{"n_layer": 12, "d_model": 512, "experts_per_token": 2, "d_expert": 288, "balance_loss": 0.0114, "tie_embeddings": false, "optimizer": "muon_variant", "batch_tokens": [65536, 131072, 262144], "train_tokens": 575900000, "steps": 3733, "dataset": "wikipedia_en"}
Below are experts of layer 6 (counted from 0) of a mixture-of-experts language model. Rows are named down (a neuron's output weights, with its number) and show model dimensions 0-127. Each number is 200 + 20 x the weight over its row's rms, rounded and kept within 0 to 999.
Before each expert's rows: "comes before" lists some tokens at least twice as common just after its tokens as in all text. This comes from a sample of Wikipedia text that the model never trained on. Tokens count by the router's weight.

# expert 9
comes before: "0", " |", "5", "3", "4", "6"
down0,206,211,191,217,211,191,196,168,187,194,191,178,197,215,170,235,181,174,224,187,217,193,201,218,241,196,219,202,183,202,184,170,187,198,180,172,218,169,235,193,202,192,222,180,198,206,190,217,184,234,200,219,207,192,166,165,219,205,215,209,190,192,226,213,207,205,222,177,213,198,196,209,241,191,192,227,241,224,229,180,202,186,206,179,177,185,170,173,220,195,222,187,213,205,200,190,207,180,211,153,230,223,225,190,210,213,186,198,190,193,201,142,177,242,215,173,179,214,223,188,187,201,168,207,213,155,207,220
down1,178,207,211,187,206,193,210,158,208,185,206,180,203,175,180,196,176,216,211,165,197,175,229,181,191,208,174,190,168,175,196,202,156,223,181,192,224,212,178,175,218,157,212,226,170,206,215,216,219,219,217,198,180,170,183,193,186,192,210,220,172,190,226,201,256,177,207,198,179,235,217,194,173,191,223,198,213,185,186,195,184,182,229,224,226,171,199,186,251,174,197,226,206,196,184,206,204,201,191,161,183,232,222,220,187,175,217,197,205,214,207,220,221,194,210,226,205,202,165,182,211,168,245,223,197,191,197,227
down2,237,221,199,201,153,190,186,203,211,193,253,186,206,205,219,225,206,187,185,158,171,241,180,182,212,206,204,212,223,206,203,220,190,191,198,209,215,205,195,196,220,230,212,231,184,234,224,199,221,215,204,183,214,198,209,207,188,187,183,203,208,187,198,212,220,194,215,208,188,195,200,218,229,198,207,155,200,151,205,184,174,204,180,196,161,236,201,198,176,209,201,209,221,218,151,232,216,205,202,160,186,206,182,183,214,210,156,189,199,200,187,219,204,194,173,193,198,202,183,219,220,218,200,203,191,176,229,171
down3,203,184,199,214,186,208,223,203,190,193,192,224,241,204,191,208,234,207,180,181,183,228,164,227,174,217,225,221,195,189,161,186,226,217,218,206,225,215,192,214,206,157,205,250,163,210,188,215,190,219,188,190,198,170,216,199,216,209,203,241,201,213,206,233,185,188,201,153,194,204,170,160,233,227,220,203,264,210,218,221,229,221,222,195,194,219,216,208,243,206,220,217,204,166,192,200,179,195,167,168,184,234,226,184,194,218,169,172,206,223,198,174,190,192,224,221,225,200,197,221,165,188,193,196,200,177,174,196
down4,183,247,194,193,237,221,213,193,202,195,206,205,160,187,151,211,211,232,192,196,171,198,200,208,184,196,211,224,206,221,190,238,192,185,164,220,201,214,222,207,197,189,209,221,194,203,176,210,191,190,160,226,214,213,224,175,232,219,220,186,212,221,169,158,204,162,185,204,190,228,195,162,213,214,167,170,205,235,190,219,181,198,177,199,207,205,249,186,205,210,196,206,194,198,199,213,188,215,189,223,207,199,220,198,211,181,171,199,205,202,157,186,163,242,204,201,209,212,198,172,208,199,208,154,190,209,176,213
down5,206,217,213,194,167,194,173,188,157,204,194,192,175,232,194,208,224,221,217,209,161,197,192,171,187,197,207,186,212,180,199,180,178,188,201,196,207,182,206,195,212,218,205,229,208,236,190,178,223,204,209,200,178,230,181,252,215,191,161,182,226,167,198,203,215,186,165,211,211,229,186,170,210,194,226,205,166,210,208,209,199,199,191,218,209,186,169,211,181,246,193,221,192,179,207,228,212,214,199,179,145,187,192,191,172,226,195,189,232,216,206,175,191,200,191,221,225,217,184,196,207,196,216,200,205,231,171,195
down6,165,216,197,205,198,218,195,201,238,166,191,205,229,226,185,129,183,145,171,196,221,188,181,205,203,196,229,214,211,231,210,191,219,239,186,197,202,196,179,199,204,178,182,210,221,218,168,197,234,216,222,209,198,222,211,187,217,200,198,223,175,173,200,176,221,210,208,225,175,192,200,191,198,231,168,208,224,179,194,202,205,216,180,176,200,183,212,188,213,210,197,175,194,212,206,209,225,227,214,199,203,209,238,215,236,190,198,221,214,181,193,198,188,225,203,240,221,194,220,235,159,199,182,183,223,193,197,189
down7,200,177,177,154,163,202,208,167,216,195,180,179,211,223,172,197,224,214,211,218,217,210,203,199,187,177,187,198,209,200,223,193,247,226,189,222,175,223,229,202,209,184,205,183,224,216,218,229,217,188,202,185,190,183,172,223,164,180,187,223,188,191,186,198,210,209,184,178,208,171,188,207,190,231,212,194,187,222,204,202,171,191,251,179,199,184,163,226,167,227,191,190,186,196,221,191,207,223,189,178,208,176,175,201,211,207,223,181,199,211,187,174,192,206,182,208,175,227,216,191,216,199,169,190,214,185,194,184
down8,205,213,231,226,167,175,159,182,195,213,178,181,233,204,217,210,208,213,234,210,198,227,188,213,220,197,218,169,193,189,195,165,211,188,197,208,199,173,187,177,212,194,223,227,212,245,192,196,202,171,203,180,229,187,174,213,229,220,243,213,196,206,210,214,229,185,206,198,182,237,157,200,180,183,177,204,230,210,195,208,204,191,212,208,208,206,214,164,193,157,224,176,227,232,189,180,189,214,196,169,193,218,166,177,215,231,185,173,175,235,201,211,185,205,189,183,198,226,208,208,202,194,222,209,225,159,204,216
down9,224,234,156,176,191,199,183,212,231,210,195,201,208,194,206,234,166,195,202,205,262,201,192,169,205,191,187,211,196,241,198,231,227,196,167,171,205,229,175,176,235,222,198,181,199,162,194,240,184,157,214,193,204,207,150,207,187,150,199,198,250,188,187,173,200,188,190,232,164,241,212,210,214,218,201,201,203,191,172,175,196,188,225,199,203,160,223,185,206,199,204,190,194,206,181,198,247,186,190,167,215,186,223,206,211,168,222,237,192,210,186,150,183,210,237,203,213,195,190,186,175,177,206,186,207,186,204,212
down10,202,207,196,177,234,180,195,235,163,209,215,186,203,200,182,216,246,206,239,223,176,159,205,194,232,194,196,222,237,209,232,165,196,219,199,199,198,236,174,175,181,228,194,191,200,213,185,182,217,194,201,195,235,178,241,227,194,216,174,205,213,155,173,241,225,199,196,245,220,199,214,224,229,226,181,193,196,212,218,176,192,235,189,208,194,218,214,187,194,197,203,182,178,203,178,217,215,206,176,252,181,143,190,196,196,228,195,226,215,231,214,196,217,195,224,177,175,233,225,190,192,189,187,206,199,190,210,184
down11,185,190,184,211,188,207,178,216,204,209,205,217,195,212,181,183,214,193,215,224,190,208,210,162,225,213,178,189,197,191,196,215,218,170,198,225,159,174,193,184,249,197,178,208,216,205,233,179,175,197,193,201,200,205,169,179,196,223,195,196,198,232,201,170,188,205,213,205,183,192,221,210,219,242,206,201,224,192,171,203,184,210,187,214,212,209,213,194,165,191,170,180,212,193,192,199,183,197,216,152,148,183,218,208,207,195,155,204,206,177,192,179,181,206,166,235,237,220,153,191,211,224,177,162,219,226,179,193
down12,197,195,222,182,249,196,218,193,223,180,178,186,174,204,207,213,192,230,175,200,193,227,198,187,198,192,185,214,156,211,190,222,173,191,175,185,212,227,215,180,231,216,205,186,182,193,194,229,212,231,211,187,175,187,188,184,223,198,180,218,184,218,215,176,229,264,200,216,189,213,178,192,181,162,230,179,172,175,193,211,183,190,213,200,174,203,204,143,225,207,200,227,219,200,181,176,188,208,234,222,176,198,152,204,171,199,237,200,234,183,202,175,205,217,174,239,203,217,221,168,184,179,193,222,196,219,175,212
down13,240,218,202,203,207,176,213,201,201,225,189,155,213,181,203,186,197,213,216,200,184,180,200,183,260,210,155,198,199,221,226,227,183,217,189,205,196,193,217,213,145,223,194,200,207,210,191,191,177,194,213,182,195,226,228,196,196,190,206,230,203,214,220,202,183,213,236,149,213,197,218,187,220,234,212,198,251,177,202,212,183,181,199,198,178,231,195,222,194,168,188,194,227,233,188,162,193,195,214,182,229,187,219,220,180,175,186,186,197,214,181,164,174,228,176,185,177,188,193,180,215,203,193,182,179,229,207,222
down14,221,218,210,214,193,180,212,190,192,180,207,201,206,180,182,177,220,211,215,199,206,201,235,211,193,200,206,176,178,172,165,216,215,213,213,188,202,214,212,183,222,215,208,182,174,195,214,207,206,180,206,210,192,212,195,168,205,170,190,236,189,218,221,202,215,201,211,206,204,195,235,198,179,216,211,199,207,190,197,202,202,176,202,209,198,194,205,198,192,185,219,224,217,182,186,190,217,184,240,200,219,183,216,183,180,207,157,203,205,168,215,233,210,175,207,161,216,171,181,182,248,207,230,190,202,198,169,216
down15,231,217,173,167,269,204,213,196,185,176,194,208,200,209,206,231,187,195,171,189,204,243,181,222,185,172,232,207,197,199,177,202,191,233,181,181,179,192,194,184,169,206,206,196,213,201,207,198,216,193,210,224,189,187,217,199,216,167,183,168,183,236,198,185,190,212,168,237,194,188,181,205,190,182,231,190,226,210,216,199,195,213,209,210,215,172,203,228,232,217,190,231,220,211,218,190,195,141,202,192,173,205,218,201,175,222,239,163,194,178,168,137,230,183,211,204,164,248,177,230,191,174,207,204,198,199,194,197
down16,189,172,183,192,193,205,194,182,217,201,192,213,192,205,179,174,207,189,171,202,217,195,200,171,222,213,191,206,192,215,181,205,203,245,201,206,195,197,202,188,186,177,226,232,219,193,199,206,178,221,195,201,178,199,170,187,163,205,254,204,220,193,219,269,210,193,216,205,215,182,194,213,179,190,196,201,189,197,180,186,183,197,171,215,207,216,164,240,184,222,194,175,193,207,219,185,195,240,195,189,185,197,246,160,174,183,195,187,189,219,191,215,205,205,197,196,204,210,168,183,197,202,182,208,213,184,235,186
down17,213,221,179,203,220,195,174,227,202,231,181,205,184,184,208,208,228,199,211,171,207,162,185,215,201,214,189,167,207,207,204,210,219,177,172,198,183,211,181,206,203,234,212,190,211,212,202,217,194,199,159,238,221,194,213,180,179,180,196,207,137,218,208,222,177,200,219,170,183,179,194,181,189,218,194,222,202,203,185,210,197,203,216,157,208,190,183,227,220,239,185,187,165,176,178,167,214,219,165,234,212,211,210,198,196,202,186,231,212,204,191,216,203,221,212,165,184,188,199,230,234,147,235,192,195,208,207,194
down18,203,220,186,230,223,177,180,224,204,203,185,193,205,197,197,163,190,178,203,186,185,234,181,204,222,228,235,218,195,186,200,247,228,191,202,195,222,150,212,201,181,204,242,197,217,178,178,211,205,215,194,230,211,162,206,229,211,163,213,185,225,200,211,224,215,192,209,198,211,216,180,183,218,167,134,221,216,190,236,190,245,199,235,165,163,200,178,192,212,177,202,228,214,183,204,235,194,193,202,194,193,211,212,208,202,206,196,232,176,208,229,186,171,203,186,209,189,222,212,172,219,167,191,213,215,188,207,231
down19,203,186,218,198,187,215,206,197,184,201,233,216,204,192,195,178,220,178,152,222,192,214,208,221,163,175,202,177,225,234,181,234,212,214,214,242,208,205,188,188,186,210,219,179,205,170,211,163,236,220,194,206,187,177,180,178,211,199,175,232,211,224,176,192,177,203,194,184,189,215,213,169,160,218,195,210,215,202,217,182,206,212,164,193,233,215,225,194,201,202,180,193,180,197,158,189,211,205,172,202,214,167,188,229,216,215,202,201,205,204,229,184,166,183,198,168,201,180,207,216,168,184,211,208,176,198,223,198
down20,190,199,186,193,156,187,208,228,221,189,196,173,176,189,168,194,208,228,197,210,208,191,224,184,232,210,190,214,191,209,206,205,236,178,210,224,176,203,162,174,181,218,192,210,180,191,176,204,193,176,213,214,186,189,169,181,192,170,229,188,182,229,205,173,220,199,229,210,188,193,230,224,194,196,170,185,234,196,158,173,168,175,204,173,209,179,161,206,174,177,221,191,188,188,224,194,202,192,164,211,185,206,221,205,203,219,200,226,210,200,195,169,183,174,179,227,169,241,201,196,226,231,253,197,158,190,213,214
down21,178,185,182,220,182,207,178,190,206,212,192,229,183,191,184,181,210,220,205,206,188,182,195,246,159,204,210,201,197,192,214,203,195,170,179,180,180,184,167,208,199,200,172,184,199,200,215,181,210,183,225,156,179,208,214,192,180,198,234,185,223,178,219,165,190,171,205,212,191,170,227,196,201,212,250,203,179,190,201,193,202,197,214,170,184,193,205,159,205,178,235,216,150,215,183,187,201,170,190,201,183,202,201,196,202,210,189,213,249,202,208,212,188,181,217,218,198,182,235,231,207,210,235,196,166,196,223,202
down22,230,191,215,175,190,207,207,174,214,201,196,208,212,223,207,201,145,225,200,179,186,240,206,208,217,206,181,181,199,178,193,213,202,156,215,174,208,208,221,217,215,206,180,170,181,215,209,229,188,227,212,229,178,175,164,185,180,179,135,188,191,181,187,207,179,215,178,196,233,202,169,233,160,187,154,211,244,203,218,222,220,206,203,221,194,212,192,225,205,200,204,161,249,191,220,175,206,194,161,179,170,174,177,218,201,202,195,152,216,217,206,213,217,212,197,171,220,206,198,193,179,228,182,200,180,194,197,189
down23,210,198,198,178,164,208,222,198,173,185,208,214,180,195,207,218,192,210,185,195,194,197,202,170,176,196,175,226,213,173,210,174,195,236,179,209,221,209,229,157,180,190,188,222,201,217,193,184,226,167,184,176,194,184,222,181,199,224,156,196,202,186,243,211,214,179,198,168,199,210,223,202,205,206,195,193,197,197,188,214,210,183,160,175,192,175,191,187,178,181,202,197,189,188,210,213,178,207,221,178,222,168,170,211,189,191,198,238,206,173,164,153,207,221,207,195,180,231,194,180,159,168,230,198,211,189,184,218
down24,165,188,209,203,167,203,178,206,167,182,160,215,181,164,208,249,207,155,181,210,206,198,184,218,202,208,220,215,230,199,174,171,225,220,199,211,177,194,190,208,196,218,188,157,206,219,174,210,194,147,175,189,202,183,177,211,149,172,246,212,191,232,198,184,217,182,196,185,187,188,193,194,215,188,192,202,218,236,192,219,221,189,162,211,167,180,199,160,195,209,228,196,198,215,212,244,223,202,170,200,154,215,197,198,181,183,202,182,221,176,177,181,189,193,213,171,201,213,180,186,210,196,200,214,206,193,221,187
down25,207,219,192,160,185,200,192,196,206,158,209,218,222,208,190,205,202,194,210,225,233,225,219,192,216,174,165,193,200,217,169,225,186,181,211,193,189,185,215,189,195,220,201,167,219,185,206,205,186,131,200,198,184,213,212,175,242,241,216,216,201,193,203,208,195,195,191,196,212,215,217,201,178,197,219,200,172,173,202,227,222,219,195,203,225,239,183,188,204,158,221,205,210,211,224,197,151,207,202,210,168,196,197,237,176,174,219,187,182,189,217,225,148,198,187,199,212,146,200,193,186,200,193,217,206,205,200,196